Experts of a small language model: 64 SwiGLU neurons an expert.
Below are experts of layer 7 (counted from 0) of a mixture-of-experts language model. Rows are named router (the router's row for the expert), down (a neuron's output weights, with its number) and show model dimensions 80-159. Each number is 500 + 40 x the weight over its row's rms, rounded and kept within 0 to 999. Numbers have three digits each.
Before each expert's rows: a language model's description of what the expert responds to. This comes from a sample of Wikipedia text that the model never trained on.

# expert 41
Description: Word-final inflectional suffixes, mostly plural s, es, ers, ions and ing, such as gifts, issues, settings, participants.
router:526539553590488459450537432527460526543489442492612488500490512492481530489505473473555500492593483473413490550491497532507490518505498538539522464475550514533507511432488505520555538522499538569541519428468529450428508456454430474550521504
down9:554542457448573495547544454562475512543520478605482534485455514383444504512484466477453487561492489492541462519505484483473493547546527475490524437511474482476503494486462477543506469457538388435530570435489543511483453493539503521528427477
down10:430504509453529533501501497501488436537468540530509489508447490488429493502499402411513485573503511468480465448436525563484516535425458545564489464452555563453499505475551515563529533391529465598498524500458525493497512456457523519562409455
down11:571470474523475416463448513501531558490541514507503469578575581477498501474479521503550542514491533520466515543472511520413540543540463466487498541567526451496453502451416435564492507432460469472464506478512493473536468432479515530488511459
down12:486477450498420541491514557505494376489434483582472509483505469505562503519461556529451503548415471467433549582537559488501515522505548502518434524510471555552526585529389471486480489545510539490537524496540447439456504492524569531536454495
down13:556562528465458473527525517531507492543543433480533534503474475507582522566502518527391484452475521499467477502510515537557533451535506548495548523508447463510489456519465461395585437490479490449482488554445511465530507449462564484571507510
down14:466430510482449487494438556446459511503492559540514518491414517543500504541520548505367451496477450437504548603566473411453513506554541498414508462542482521512460444503504473518532493517480532537512421526489437479489486404549537516503478477
down15:481546535481503512534503546454532494538489449466525515468439519501543566560591533492462409442489528487553526556553516523525534517583502532468566512490450486464517470474538494472435540436438528546502538604485491493475527448511575488501536407
down16:488478507510492500510490566464512530438555540477530566480507452496498539557535482501669517452594478499584546485526486539548466493544478502463420517474533507520467487514497517489569528514562468480505455490552502483587562558442471442530533513
down17:555517510507524488546472517539490556529532492500497450496523534543561463539453480506389573408482515498464507536487501512458492464477517585505486485528577463498536483486534450346500518493515522543588517496447466489525520476537512458484548534

# expert 21
Description: Opening consonant pieces of lowercase English words after articles or quotes, e.g. f-all, b-lack, gl-ass, st-opped, w-.
router:514562435548556431460493580478547469433527498475496507466573561497511482572532568511476466530550472478487503497540486542530487468557523476548414497501558516456505551476571487492501526570491464467541468550519530520477536527466586477447494533
down9:448512536506460527527437526431503562498491510506466505462522493522504604532460510517493480524502517521562556537431446468475520468470478510462559500467529561540458492515434519595503505492505476531441518513475538349528447511511476575464491485
down10:492538497494550455488494493447452489520531540461500495518519493422454532547523463525535528530469438459530561485609511446499516468586429577492519462423541463489516476447556532621532504495502439499440504524451479468520493495513484521462527516
down11:603517499612480455551536517442528483577522571449469478490495519468453544493554535504538592492488509470468459471564510521489512521473489451422499521475483513506470475475530475489487460508482535498570562463409478541495441517532514479472453522
down12:573531460481507476468467512497525431439585492491447510531552573560552484461505551488503574506425431540498443486437542462544508548489512491455397453473596447510464462494477563501505564427490527451493490527492513544500449548562591558493463536
down13:477495567521536452524448554574527552567559522517421498477445538519516472474506464510515441470498499502479437456446470530477524410433460514473476522496511431472461520416507504509513439569482539560547519558448566448489503515465431522503483503
down14:498513452520440505469488540532505467505543503473494521500486420463525477405507544567466540555553481472469519475466528408513502544494471526534501476511552434487472526545456549394507510524470548522506561427565458520473437514394500527535485519
down15:545419422470492413495535444537589538485453487436417466487491508495531528482461525604575532441494450454484440470541544497534520533603515449504470488482435454457538439433572415482485544525505478468481459498525472511536504475448529548472478513
down16:454519531450487495567534551527534456546472477471521536463470499545398466417442552527481529575493435561544526523481473492514505502420493458413520518581559438471525501498601468525543519546513513594498501446495517469614498460517474524544511471
down17:445498514491496521480487547457454531520432517544506476494457503591519572450482502478489543438431452459553513504415389535516563501404466461454482600476479570492510567498462505582539511527494475533472456476562509505454474480526517486492462482

# expert 44
Description: Inner letters and accented characters in non-English names, especially Polish, Slavic and Italian, such as the z in Białoszewska, Palazzo, Zanzibar.
router:546458524510469480478526560495550446514524545472478540541534464566524517457415451532541512564452452450455515495508501445444533507524465501552509530531444461536536480521408509447458478538436460547556559551478506447474513532541503536523514461
down0:462511489433443467455550490440462582542516432518550508474485509520587479553428463446410567480501451427557524497532500492522525522496524536524571488515467523501539499510492538501534520487475482525515488497511545427474440610562450470494550535
down1:431516476525452489476487439495470497458521456437565515436454518511469499460450518436513479432524504501506509405491516571512538512571479446522555490586538430513479586515448520517532525468436508517472485455535459482445562572485500502548609502
down2:524580525476509441444468467526446543471449493508500553438506498513488576524509499473489497523443494445537440561547513553530513499514475516501450484463495549532527459584533536494512514464490457492481497448447541488457530489468458420534466550
down3:534504552441437503427459482512438506525508459518514514541523468520507452544513496574421549555418570478533510489514446493511578533503530511407525438471474478406506529463452535476520463525529470527555516507490437489381491491567530499452502514
down4:408585506509499512470531514488492537510518582612488461515548505506445466471542505409527492476527498452493545509571515448539580516419501502437495536515529458541455471479564443542512603457489501565549459454508484526496521527448497504440540489
down5:472468513508412506529495478552527524470479530474513451443495473578487466474534520519515537481474486431525576477519453513443533486511467495467523512421511600485505556559423400499476421525476486530500547504536516468546507530510471445471489546
down6:442593530495499517483642517503501472526488569504591487513478521490505435590462534461506427503515452404464529453538537601486497508474542493496553542540461528453525533549434508475573586488465508450447519542506549464513547533458509535478496452
down7:464488450486470528526512542569551557522481459462509492549454508498497461543509512481500473476493517509532547470493498525486518484478531469450538483504533498474431460462527542490486539458553492456474428439546545381440518445496549478473499508
down8:495543504533495490475502464522517448486484528506525555497530522451489477527540479574531452518538479546534441566443486547484555483448557573496516527500465521486500377519519500488514579428487547569551472589504520555525509516494517551545471486

# expert 31
Description: Hyphens joining compounds, opening parentheses and quotation marks, slashes and dollar signs, as in burden-sharing, 6-year-old, (RIAJ), "Waiting for.
router:497499494549464467559554521481523517463520429574457548512474553542551523477501567500479514496532503463541522541522461477581493505452487570572492532454435563498486439470509573492437471510539550517495452445485471576562515472549574571514532496
down0:497467434499496537516471456510441470528543521525511484519492464482584431521519466420535528523461492481496553564491472501487511506488511529424448585522526543497440495478508427538520548541507468451501424505548430493428497548454514603378476494
down1:479514446498472497457535513471493552420464587573519505459526383511498471508553397489437476457466533475512544420471515599458465461457457507463410488459474512503535485529491529459473565567489559449531461525535493482455525471523464478436472548
down2:560473500526478497510488457531470476450516500530493437504496545479538533507471456431476515475502421523453534489524432468531501463449474464503496523541518507490520434438528490605526590549488483444450502482545519444465475489527471428521491479
down3:417532469498499466493439510505537507515473452474491536533516501543477518537537533570466438523577588474490489483514479578462547500562506471448466457460464493431470529520461539299495512532430472531477476546530537528450531522528562538442466471
down4:460514526430527459554492507484514515547482488555488495508467479591513448505430539498527485537511526543498541510450480480522510570527480480497585445527579511555531548421481514560508457495478521551441453555519523505531506480472480573489562428
down5:566481501535550490518496435424528518481515511503474484471442490448441563488534480486576467496493468503490520500514530480519443484471482495524422477510550531483530523481475498564459416480455544464451477430483506512487507516476522543468568528
down6:470530556400471404542557509487502537505515455490535549475472513505481549460452490553538475510563546535491494572521510482499506564495514472489502499457507537545501477437435535485574449527560511511505480531441488505502522540492529541481490451
down7:493430457430532452502471481452482460519493548430502520502461558460497538530460543446545489485497478521525571489537511399502547441469507539491539449544437488523437498474496560536439500386557530519546450442544525508460518502419560458459577444
down8:545506438479452488448460522496494542504527491525542472474451457522455556504462463419479468438479521504454440430435502535419449495501550516475497506558485489558485516525482472541476508464466445423518572484529484478506536490486437435516490528

# expert 35
Description: Nationality and demonym words like American, French, British, plus dashes in year ranges such as 2020–2026 in infoboxes and career lists.
router:556454532484532473534461436470462500511564415512464534471522496605576556558510564448585447472477588508506551485479474513539531421438518549467470562429439480573579555487510498522556455499515420506475473514453509524533518485493513522539574555
down3:562516488429503579502475486465557485425469583487526476501498485471537501435481460523548476500507509522533547518562456522495414501487498498540533481462519493567426506497467473522427607489508479548504487501495525469502479654497494465513541570
down4:470464524497522490359576459575463536468437498461524464536489472553508509523511473465542453564457427498507447486441530525465492523509499544483497520448509506433506497540531479486461487526502385537571534480512407598563512509427484576486479474
down5:473418477461532576500475478546456486542509439536459474529526469508488605564512558453492565474507540507546512559578494477446503507483500499496520558493501473503479547521561468467526532524521574506468573530511526418464457564449520548466556506
down6:463484481472506506454481522455581497432496442425546455506498483449494481517499480568528487500385447511498424502506521453491528527517449453508563561456535562522476552468473549542523503438479515524475468498575485437482483526554484480461509517
down7:436508558525551510424425491460557487546521568458543555479543540508490497479455539428482555484459477516593490499502502498500508481423536492537456436583488489489535465580477515532501534467514537504556572513486514524512546509477487486474551543
down8:503523501459469437501506443477515505460482411417442465425533518489548536511451446508444500486518509575479481495591478527485463511516542483521435511466519511441553483470459478507494520466554514513497477516521408525488498456500462501544457575
down9:515469585450467518559510474462498454445499431440443461514442497473504507497496522535556526419529493484498459551487512536499489479506492543487476496469530483533527518425432440476454458530490507507507523519477437477494525450498479515512433460
down10:515454492486490475556475576429466457458507515486486422504504503496556489483454499515555501503555537522489477553466494471502532454531517473425493515456533469530432458442507510493512402524458589530470556471491524436421538476541500509488491477
down11:506493459542498519447437450513491406443516519517447513522421509469522576541556494469515509577515529546458509480522506578463428509450536487490449447469445460462482468479514535648445543486560581537480535530504542524512537555484471489485476559

# expert 8
Description: Prepositions following a noun or verb and usually followed by a determiner, above all of, also in, with, from, to, on.
router:512492445498458480531510455529509482483439565489550427443590569504450539515482439458544505589507517460482531530437479521468460541471450563501503540514534574491541501574582470517483493403520489484476506549529534518488477491424531524537425507
down0:459548470511516555468502578457478517539510540509488507420454496457551466502539539518437458448489500514496608529513484534505466493539588505478511434539389505473514436495475505445617562519545464474506439488447420507498509475584484467562535543
down1:526513502494431596571565505514499521484547507538516487504487521518456469516555537432460453521555519648493474415535474423519526489505473552447482523482486563442506453569502500375542479518523503435528528478508481502503452559491559461544513445
down2:492549488554577482570557516476534504468503449481527502509587428489524494558531520450519476514486488474482482585476518510541486502500468547465544503498487496515436500487483512439421461517489530423497535519554562518506457453529492490481451515
down3:470495450446513424456482450456414489537481514598499449502422544496530473525471488526494457524507462477484517540562491559528533514495467471508507512473386508529546456452465496563497465481545502491523411550439455508490504523514487468410548531
down4:521543483431502486468512442528498474447465474417547578513543492507555523487497517474445523500474516424493468563559507492586494533494596509491571518507501532535463510513464565440431492562480523538478487428506508504499500477480484513501488489
down5:500445451519513491458533453443523518540386524477527487510490476473452513499478450538573539510546502525539459515512532494476419503495502495454523482469480561423513507491539539601511508483470548493448502539548489500498509533464464518447481451
down6:496512503501507438488455496518486456540522479483525444517479489493498501504491502533500496539476594409461571570497575460472532619532548457457544444494532478607513559455471535542485485473527584523489535452553526507522460467498507511526506436
down7:522535498523485509496496568496514575569492593616509471506520539503508484498455493524465527445474519526511497450583470530515517498520476507470448518536525627538503522489535457589511476469480473502441395506502494525487512503483463455447493423
down8:521554503511456471585524548511435483490538475474465498483512556509523457488537510450440520506545472556464446557523443441566542554469499513449519509508540508487431490533516490378462442489535502498523484498432529489417510518575541471528588403

# expert 55
Description: Pieces of everyday words and verbs in narrative prose, such as se in we see, Des+p+ite, sub+se+quently, c. for circa.
router:414441476438485516425504482586463474502476534517525508483530542488476514500483557548436542549472520513473527529444570478460450529540510488515535484554559572496476510516515480552537480531401450523494548515543516462458524450506483433573472457
down0:499456471430438461474508535465467488565557448513560476539512571528524485544478542496470469506394454533514495455521520481483524486604436549533485512492449482560520504539506525492530548564492450513494524591498457500574439486586543559469570483
down1:530512562498475517519490479495529468450560480526563507544496483540451557542436552491500497501482481516422498493494478482549564458459419509511493455508427461479545539564582524558460535515520467506460476459488522525520534483508483525442479398
down2:417491488464507495493481452482560504433473522489484489518463563474459495507586518469489469514479486557534533482577573494452479538425469416497543477465493525453514565499505500538529449534490468449430433503505519521543483509483449506459483404
down3:500491451458493470486498559464454469472521492458465459532485462489555428527538535520438475504485502554539531518474490485471478470568499526470498561522525562491502552479477533370521447466568520492527456510518420524480471498457544576475454486
down4:480491528530557419589475572477568523460539468575507515547490484498426522528465461613492468468470557432523474442538479481559447519477508536536537437549471480528514450560477536479484510523537518540475437442467455480539485516531521492563485498
down5:484471538571545494505477500483519504525555476440481506498530502564512503490573505529478475546473556503471487494504519455516458472504497502556504514487484544506507549508454490405537457513469485492507452506542502560392481513445455572509530465
down6:518531538460542509414462518526523468546495473517498457506548521576526548530477519515410494558516407532452511486536526502490553474529420479565548509523465574545494512505503520413480424428437502495521483510413459521452504577450487347562442464
down7:538528448597509473521582474464448509413476580560464480559559493505476517425474459429581507537505549530350553507537548509526477485459537524426559480484409565479535502475567540610485494531581507512454519518453514491501423523519528450499543503
down8:460505526506445460561444500541499514532552462568488561501515536584482457409456547511468562503493476511518510550509481490477483562480508503518445531556499447499520578479513483547500477469481555428571471515469420497518460517590462495528492562

# expert 54
Description: Mid-word pieces like ic, ec, ical, ial, ient inside longer words, such as Racecourse, particularly, Cuicatec, boronic.
router:498588585449492459566500525481480463498518530432533498492527456494490500526461493434521495451453412550514490469543526536524562446457505529421472523480490411550487510467508533523535514449526497449512506520465513510496498456455523453527502488
down0:476523492449483525529468479476499479519461558461505544445578477480470526527534504491480548517523485476514459490534535454493477546499481500478488451481478576446500514560541462527472561497461504554517469464465587643441426454522535596448446463
down1:505509477590498494515496491394494527522506568517435477444483447463517537489492552508436549483543530519456460436468490470513551519499504511518464465438503534588470402475514518519476551496469429494487509510513398518451447477488585507495402507
down2:518463500596404527543525511510425491551554537445469432535528521483541534541559500435587532512427564459511497458513586463496505470528462519531475477467506506491474519578523533506449531531551498515530490523538501490559518481578444490501509500
down3:557522503488525501478507519486493569524444465459515454502466522492475473489456521510559503460517474507475511489461530537537519511456467495504487590510435486499485590559513468584539458498523485498466494514487439425518446419474459471478453478
down4:558550478516414519525427517474451467507505498507505556478459508490565462510523567436531524457565506452502453523541556493616495456465569450475506517513478525416486533512452464578590474503458466511564501516495484452428552551572450473516509484
down5:574463514489548571423490491539524476489544468550466572558505536483575469497509584504359536505540483440504551466617502563532483480435489477523457469464478502479473501470486541422549572544528500592492467541441432496443477550492502522488508474
down6:543531538569510502558473495537519469509532478552504474462503475441535519606448480402474517508518404502408452511537493527534500534492521466575496474532527502473468571532511526551544504493469513553499544543491425439471473563464414516442499408
down7:511548482560490484439530479562551512475491457478553535468549496434472571451513534510509523470467506487526535426525527552480483507470510513542545571413543494432558562554491497473428508528444520489511499490533493528549485504583485516480481491
down8:540517532473457542503528467587525537465415585518401537531501548538421555500537491421559449512430506515475481486535578508501404442447501516529534492528569508529533520454566531497539537547549512445497467544432531519481441506481437477499517525

# expert 47
Description: Middle pieces inside Latinate words before a suffix, such as ol in devolved, ual in intellectual, ir in reservoir, al in dorsal.
router:478498528455508542489500501487576475505497506520550399472561489557505527469460536455488432379465494459471489568521464461473501560536588528482485507497371577540484528495465470498525521442552482491507523543473535445458441410492527455496462481
down3:493480525436544507448479576399479548505429542488561464472544535531480528506549451514486510513501518513484477509458505476459536570552530538578545523456477543470504484550554569553462535526512514491503486419476448551490509510490457544459565463
down4:505481460441585430498479464494514527508478480436524482481559516527584442543523460521562450516515497386518489563577517489545528496455522493516486492448456548528428435533495550557523510524551548536519485439544580486552506545443527502467496507
down5:524492489494545466512442526516414556535502554470516456502459507593520623541462424485440491493545473462452521523529470476490479559537565510530449452566499447456509498487500513404475535530478475545499516571488489572518487523492587513450444519
down6:456511482500534485467470497456540554482498439499530488487475560420469557478493486470532512431505508477426539505540431500450489416498494449499571538514501528427449454498470397493482492546516509442515497526518532497456494551469519524457532614
down7:524458477512571438502486531552516488524500542439544414527498519543492443489509517499460545509482500423481500445433468508396479476462462471504431503508442533529460517502447500485571502496504513470499502478453498530560496507496525458560469489
down8:507486495536466463472527447545582435462517520475492535517498546534519463489561567489544497488541438532495426444473489480511538569433509490533460560509583414436496503498425531529566514483575529531489482545490524552507483496448486491523529508
down9:562569552464539526482530490440433477480528504512482485513484451467430538580499514495449446454424507429500470568561478509523527461494484512563530484473513483525476430554459556496489514477452518589540483459458500488433539525476465504469502524
down10:465528491501512491538481478410474513447500521490524500519509576505463474458462485598507508545494523502424554501469539409554489511502548524500461489483447511553556454558446514699510494555538527553481495499485415503560564573459464530510526469
down11:491421418456483530531490517482495474511443567533491536467565485385485454521467499500488517493484455526496541493442515545464480448479477497502529501499488560506496571520460498465510466558506471546477510547524465514447472477538521543517462472

# expert 30
Description: Prepositions following a verb or noun in running prose, mostly to, of, by, with, against, including, e.g. connected to, known to.
router:551473450539471466503469444456493487426459567493457443506527500467442515498494483473546549485534571464506524537448483496478458521521454558577503565452570561502553505555561551567481500465523522473481538455528558531478458509529527539446467513
down0:508477523458453512485541535456454498437473490440491567564483486505525463478428437564455490510513455479484413482590469468494522534548502465504423530513515500436536451552479500461455568522383467499440466532469458575510458615539532530483512444
down1:509488531467442483515465528531503499441599460438524482429504500539506475510535574553402484471532509459558537571520428521527511558525504500506529524531426485473500484522506541376510471516478498564513487539448453585461565480515512470535519446
down2:430480482581518507465502473496494527540496523480474510475459507457547518531424524460540474450499563539499455511482377424478617430503439523553463556523498548483514440518566458475485473459451434488524463509519391459555525538546477509533436483
down3:538481462504492534543457475473570557490454498524480477445576564488432477453500497438530476532525535511456403462543539453515483488525482520522500497517496563480494467582583505555477513461520532487483552523562445534554545527434486513460450462
down4:544510524508555480491492514474491442504431519428485507507501516476573501495508473487415446536541475548431492564593494536453502535470453499445430484503472496482457471522526582357497545468503531513433488491453522486462533547488550462532505496
down5:455483500487494494552433533505510502494513440453512511444480495497477545529507548529445523507484488461512502527516529502409476461500506470549492549519516446547562489508496483518468504553461460512611477462428507470542514552517517500468515510
down6:545502544542508503470526515496447491608472477504530505534509493461511532460499438487515495539549542465526491444516580537517488526563444538572483571428536535507538520499543488480469496498547466504545484465505457557515500501504499483599500470
down7:451449506506541461418479451523492476531513514526476514431432435535524514552458461502532472474485524453510478458511465531551496539516513465550495505556503462591503458454518450524504471588473490528487481489531465498516505507503549462429449522
down8:505509544457501501534478540527478446447543605443574520449504465495485450471442520489495434505583497509495437494585491498446491515466513523488481447499495546479458557474457524530503486490448498513525466528404520471446495513540542539492565418

# expert 58
Description: Commas closing a clause or phrase in narrative prose, plus linking words like when, while, was, named, ann-ounced.
router:529475444525478498463496478514500512530465534485452461505523549516493515431513537449541458531586501443496485453523496525423444569453455518505528555482485541538458439461507539508504535529538435514569582428494484470505504506427537486481452544
down0:438537550465525483427430511545459475447510429482477491524458496513561483508530492527471548497518550513395500485437480506539559480531507496489524563473484488458530574475401508424471420482453469576494525533537432436467486484526408493502400571
down1:496543444467468484450504566655480537493549522477492511486477570463589451494514514482420480446442477564488523492520471474546531537519441525469508465499499491490492501520521465452542557512544456520528486541483477426414571465494521474603498477
down2:530484531489494583441480539506458470577503486452487523411459525504496513504441520440375483502541499527527529497509522492443487480541501493471483435513467466508444534555472449405469484478482492544479492531448575444474492448449489508594565487
down3:544509576484434479491507519461589467514529490481548510484514529479597496456547464492525556475477528434559442462492511532450470500534444477543397536531503455477569501494460436530479499483463471565557462444547517528502525494548460473461532498
down4:551479484511564509507431453480375461459449530475504496516502490518498481524489495510535442497549423442420517563545513503470479484496476506547441511533538496491538460421449598506520571526513630489474435491514491501521507526455479478469486511
down5:465534488401497524501495599583533486482525491474488462503410479550537476536535535521447496467523509528412519484530558491503455451505492586475495483543514476497530474524541493437471484531447522461518437535526425450427537518540486448513469508
down6:519515506469517541533474543490474517535556502466571528440489429457539484529563574502452494506433435439478529542504484539546479459476541527379470491517501501504488427457461514370541464489493528528487571540477467442554533493553550504543513524
down7:504546487531462512403453512529498498582509574525468489467478467510470493448540472481530453438457567572516552404570499485545505506553510536507512483453474554479461539457554417518480470507546488518466493518511577431540509444528454450553565513
down8:515499432496497460501453507568485539543547464484564466466490475557499481485526441492470535490501546460475538476460514457516497574574447529471478451505521521586509506504429510518468436476543534536523545531468535563484469536497493448478460543

# expert 15
Description: Middle pieces of Latinate words before suffixes like -ion, -ed, -ive, e.g. Promotion, contract, quotations, determined, profession.
router:537535569454455462511497492527504481474518570474574562501431492415539560464459433511393477472472458466443457622530558525497509482500552483462552476570520473490485496568522430461535479455472530510475513437497528468511488469403507485483529498
down0:487527547498512462509447517487541524518473511482502512469503507508495538505419519600489515424502554506565548490516539427512510515530545539454519440503489474454468518532509586480531536524532584552476527464506501479482563430458517566534445543
down1:519519491518432519624415499498472497481452514471525549457487538421482538529590552498571471484559498471509515508560508552553541519431474484490475462509508552468499558433483516529542456492522459560511584511472537489445457471528490534513485587
down2:564434503522542433553579545433580518517542521476530518475505511535473515473527539496534435502465582542533515503493476586531524484523492502484536501521486500450476548523454486494484463429436489492504492526508521497515512508510528571560529473
down3:510557479515469488569526452520563564537467576468531483513450540447474540462556522566471527480417497502470453471471511507444476453468472557501489495433459480484541538431525512431507492449461468511484507447500426472418579529538571496488555454
down4:537527512547504472520582496468500498489489538520434505556531510506464466472470589557459543525457535484496453513478552456475464553502484529477569497530424531507529514457567473380481426536455471510446479473469420570541483466443534464490458544
down5:511485493474462491492490480580485482484467586506471493520439546482571489499487540553456459472506541541432512504492485515538522480506440470459470559468526472454522474505592502577540500436468519469497529437478459536535562494498492516517512545
down6:561549468544495541460517485559520495471537562493566515564550512534481499491523512523446491519447512487554491441466501449475511524581526482529489533489494443464514571513438465579553485493544459547522530487473493487451400472535540514539517494
down7:522432506516495455447467460424457445536528498497541533455553510543531499500561462492519514512535484562482494478490471462556425489546493497454511539462441539516494514484526510523486550522518450569434475440497495533475476435491527540519536498
down8:446571513487518560546467513452505461500557598507474498441541510480558560509544530458532512523487450428551472443470508441495516565527480499578491507441634511573551409505475432519459489508545568564454481509451508520481472509474498533518447472

# expert 32
Description: First names and their word pieces, especially Slavic and other foreign names, such as John, David, the j in Stjepan, ri in Henrieta.
router:496429482489483531476554530503443495561533433503494416494487447527483483482467478577510489540518480545484532509475520500515534458594498440528518508554481426517538486476456478503510445580479475452479528522494428518510490509522481543519523476
down0:473483497539541574524483518488469441473477454520502424544578520484465474516511443506455453471558498522453450504526468488492568480472489438517478512540521514530540500461594496537473518473496512542484469452418542458450478538489541446482520472
down1:523456516487519492519485447491490511558494433553496493495437489424493599570526477480457544490505491490477520470513509503486486493511545498539477499505497379468501463467456572430478477550466534502512514522468487480433523582497539540479498492
down2:435483518469500526421471530433447533473536480513493546455481463489575438483495435444501516483497514433558493464476518547485496455444503469503454495392523583531431422470497557488442538574503523520520538444472503500429538521496497430556535473
down3:532507517494493567535505550479448544524497574468503501502460505459545493541475450532485531462414549488516526495459482465483506519542556491458494539545521548493567445485462427499498512580481453472488523473532486461474469481490480501542547475
down4:527508524519519558573489537465476491560516463487452483470504442615450491453474489469461488444573487508454464509467487533533509486519571487508458472426491568518490529444500549452481455492518504499501494434550466480508540503492521441540535484
down5:503494488527464498508506433532515532474466469526581554520526517543509482509520457547493545487547416474450450494486489489477542491497484434511491534394522487477519367505514539637536519532494485551497541496506483552471492494484457494484460472
down6:481467471471493474506426491449548472408520444486521526506504508513444504413446494548522469530533516474484589469438503506478472416457454543524506532532519454503506497527514511498560549491520492543408455443599539430536506503507443509484548458
down7:477528584458503525512485502479466446462457498463427562489421541479522463513620547493583546559538487491488527541521532489577518541471525447426540515505509490546506527428477499450504507488533463567470479541532458543498586462530457482533530517
down8:524554477553528490529482491521460534461458509504516553553542440578454408485491495534463498501500530453563478491499467460556460509441467460464489489545504438486542427526507409438518484452569555445490478419498515456532598526543549475516502479

# expert 43
Description: Final pieces completing a word, especially -on, -en, -elf, -ist, as in res+on+ance, comm+on, hims+elf, vice-p+resident.
router:486557530462443530483483571567450483455587482493499562529483516462517486576435514486536492478461511458503495526541498408513497498577525508422481550502555486541507611551477506443561551469455561469511457429498499494432441386477481470496502530
down0:496496547577491491477544434462515523446520473481475537503526543506598441551514473539460478503462469492552470565519536449466493512502496505476563510511569515479431523522495475478591532512563549489544486530507465452508541560505429485496467528
down1:526517525494552484469456405502499523518457548560605533463498487512463526421513491412513562520517525472480500495498510477527455516514501513495469514452602453477528524477483576574484509527510515497550523481545554474574556599415504507534498490
down2:506448512551527533509477441591460486558471486539472518488497491487498508446518522499525469472477564527510447484547459531546545492503447476508543523473592436480478541534506531316546491519482504506491433478534470447495507474443491476529514483
down3:523498428523549465429459512432545577525539550521515511499465529454465531446518467525534496531458509538469505448468495643539462512519456562544468499482552490502444536490506516548530465505469436565478484479393579518515427485447484500523571477
down4:474443465541496513525567450474478614451486528419571458479533559473480475480526548500460495496490491494486473406450480503532503476570491485467520585453527447439503461526564496415489527519492504487518454523518493532468526543522446447495465533
down5:495529432450477469531468509557485528482473462543472417492550484485536497492596527514530513474494546572627520477448489545472461510473489524498458484501559486480430460511459449378502488482507509504525460541456505523519566408469583513467490500
down6:528487466465516526504496478463516520509486481475506563509518462503514478567439451509528505474498523509517566470552448521488569485562457499538478607415482508480490496515460505490490541513524515489477561453468491454482464517452532580448455508
down7:551450499502476525524498508525486485507518583443467551515486468490494506513529491520555477438548528471511485552545486562506544514483504523606479509525455405517475492493486589435526584484460470492506469535462488513469457496431520532453510475
down8:546476532531522529536480483553477529489510474476522464455506541496504588488509527549530400501442554555526452562575599452512481495449534542470515526541444481496461512521466462429498479427466535462499519505523497475507489426516476514510599484

# expert 29
Description: Inner syllables of non-English names and places, often Slavic, Spanish or accented, such as ra in Vrapče, ag in Zagorica, San, Fran.
router:522466469421535546543528463510544455536573531479492505536463492573561486518504501518496569480405498514476558464494533512478525500574533481517535495514506380489511455453452469472527456508457478483534494550490480519506501477576459536525476444
down0:458514526444470492449460511460481472486499404502432515548542406469478456482508514558571503525560451546536485501594482486565484459497455473520506530531471490526471491488559498529525450437474492534448510490508466547456470478486523506573482540
down1:554527491497472529417534465573510453496539482494553480534549455512498484495481497541463469547555457483532465483483509588479456491494499531476540523514444505506440465559416621458454519553512451503518452481496478456510481496532394450519469568
down2:526500570444515488541433573456542506436515571485514479505530495482558570496558521539522507493538543529499498480536454477502523490453538452505445446526524522551474448498479486543519470565445504491449459477519492557479520513493623438489489473
down3:480498523469476562517470474525526513500557485446471462428473500533522514470497537515443501500454521520558468453581447481415506492500490481479468502574432437514452546545403512531585524535452505533519523465505529450526432483523422578435467473
down4:469503455468550575501475520509487511534518476463513456476514541507541499502473545458370485560507408520446526518480470506546483472460507557520508487506523577499490471506499481544551519498460424532490432537491441443465489533478507550502458489
down5:508535492548538529567486548526493486489568503530490458495531565532614459485526521571559521524502487551508542461510516588488537465488504370546435505524468507522478501404448472448474529527518455481478436471534435590571479486526531501471503498
down6:434460536544519485455545502566542512545481480482449444502514497438489514518515589539502497533506502516527449531566471487479511587500444498520485510455502404471523536521457607499607521448475514503576492488493493473553538440458462568518464505
down7:528588538510487538488517420473465469531520509542562507438495525492515444546497523586479563497463435508497467553490468480447525517549508440508431442496495493504503519451529487476560491574600467409497504492500485547546474495476490437534523481
down8:519405509412510489570435503504491459519507535492473475502490481520518502561450467550491468563487521514439442497523538488488471492589540447515549539562413454526510470479583473534496512537474460487450530548588492468480567500511522485513582541

# expert 50
Description: Initial capitals or first pieces of words in proper names of organizations and places, such as Board, Management, Branch, Base, Street, College.
router:520506510538567509475437547453414533516481439434509420403543515532543553490503507478481466522532473582516544581507482453505473472458566489458457505500439494531449448472535492482491513535477495486535451459513494451482502499544495559527531456
down0:466490535503483498496498539498458529524427497484447440522453498526522578502478514435526550483481542456555455576532542581558540540563583438484454460498410518549544445528400513439506399555477461519542467537466484485489503551516552502442460519
down1:490515453551463502489478517488491445475522534498436483487500489462523514476515568387487456448507517537442479536538578548534514528420462527546491528536468493511524552580540587555461470522533535478480487479531572452526454485478524566442557517
down2:549500517539509475554495499491579536487499480472466454545500536412484483492428502494496443432529515533481517503542498466449427540531445431544549480463541464466457526497518572474477467508498486549424516539451434556514449521464494499516515497
down3:437489489522420501504480520514504439513489550466522467476560409502527454516459507428469571526568424482513514535514435473507460458489479516487510465549530472421442437521475489446518465538452443467544527511526468502464506490481515505469509547
down4:487506549518472477503472481508448573506525566515477500513516560435467479526421438461500538576490443441475574525527495553432413505495537530560439520503518504488564531482431527616443483451488503497500476502465592447499550526602563499511441502
down5:502542516575560455492568468442475518479477485512442529522536557448562495408533531544467513479434501539514469490510549525498473496489579487447496428534446522611480545551498511556524494496513474470474512483446562490520521512472467477531502505
down6:492516460517551480551514525524474521492503536485566542485482510482491489504478476436504474507437483491511564428545575468557517507520598484539541532512505477443494559475449475570535449479545488523520493513551464478443472459514504556536493522
down7:517515511441524537468515574527465468504478492500515540531545508471521481500438533489462445578471512512475495439453554567494488484466524536475545492551446491552497563503472509515587504485532484482513536464510462448503507506441535486464585411
down8:523491504510490470534474497518492462527553507543414513495553434440520576504490478447456547482506506574501516523486508519481481462536517559468483507553554423447515488534539447520525575515440476468503502526461537485521495556535463517528469528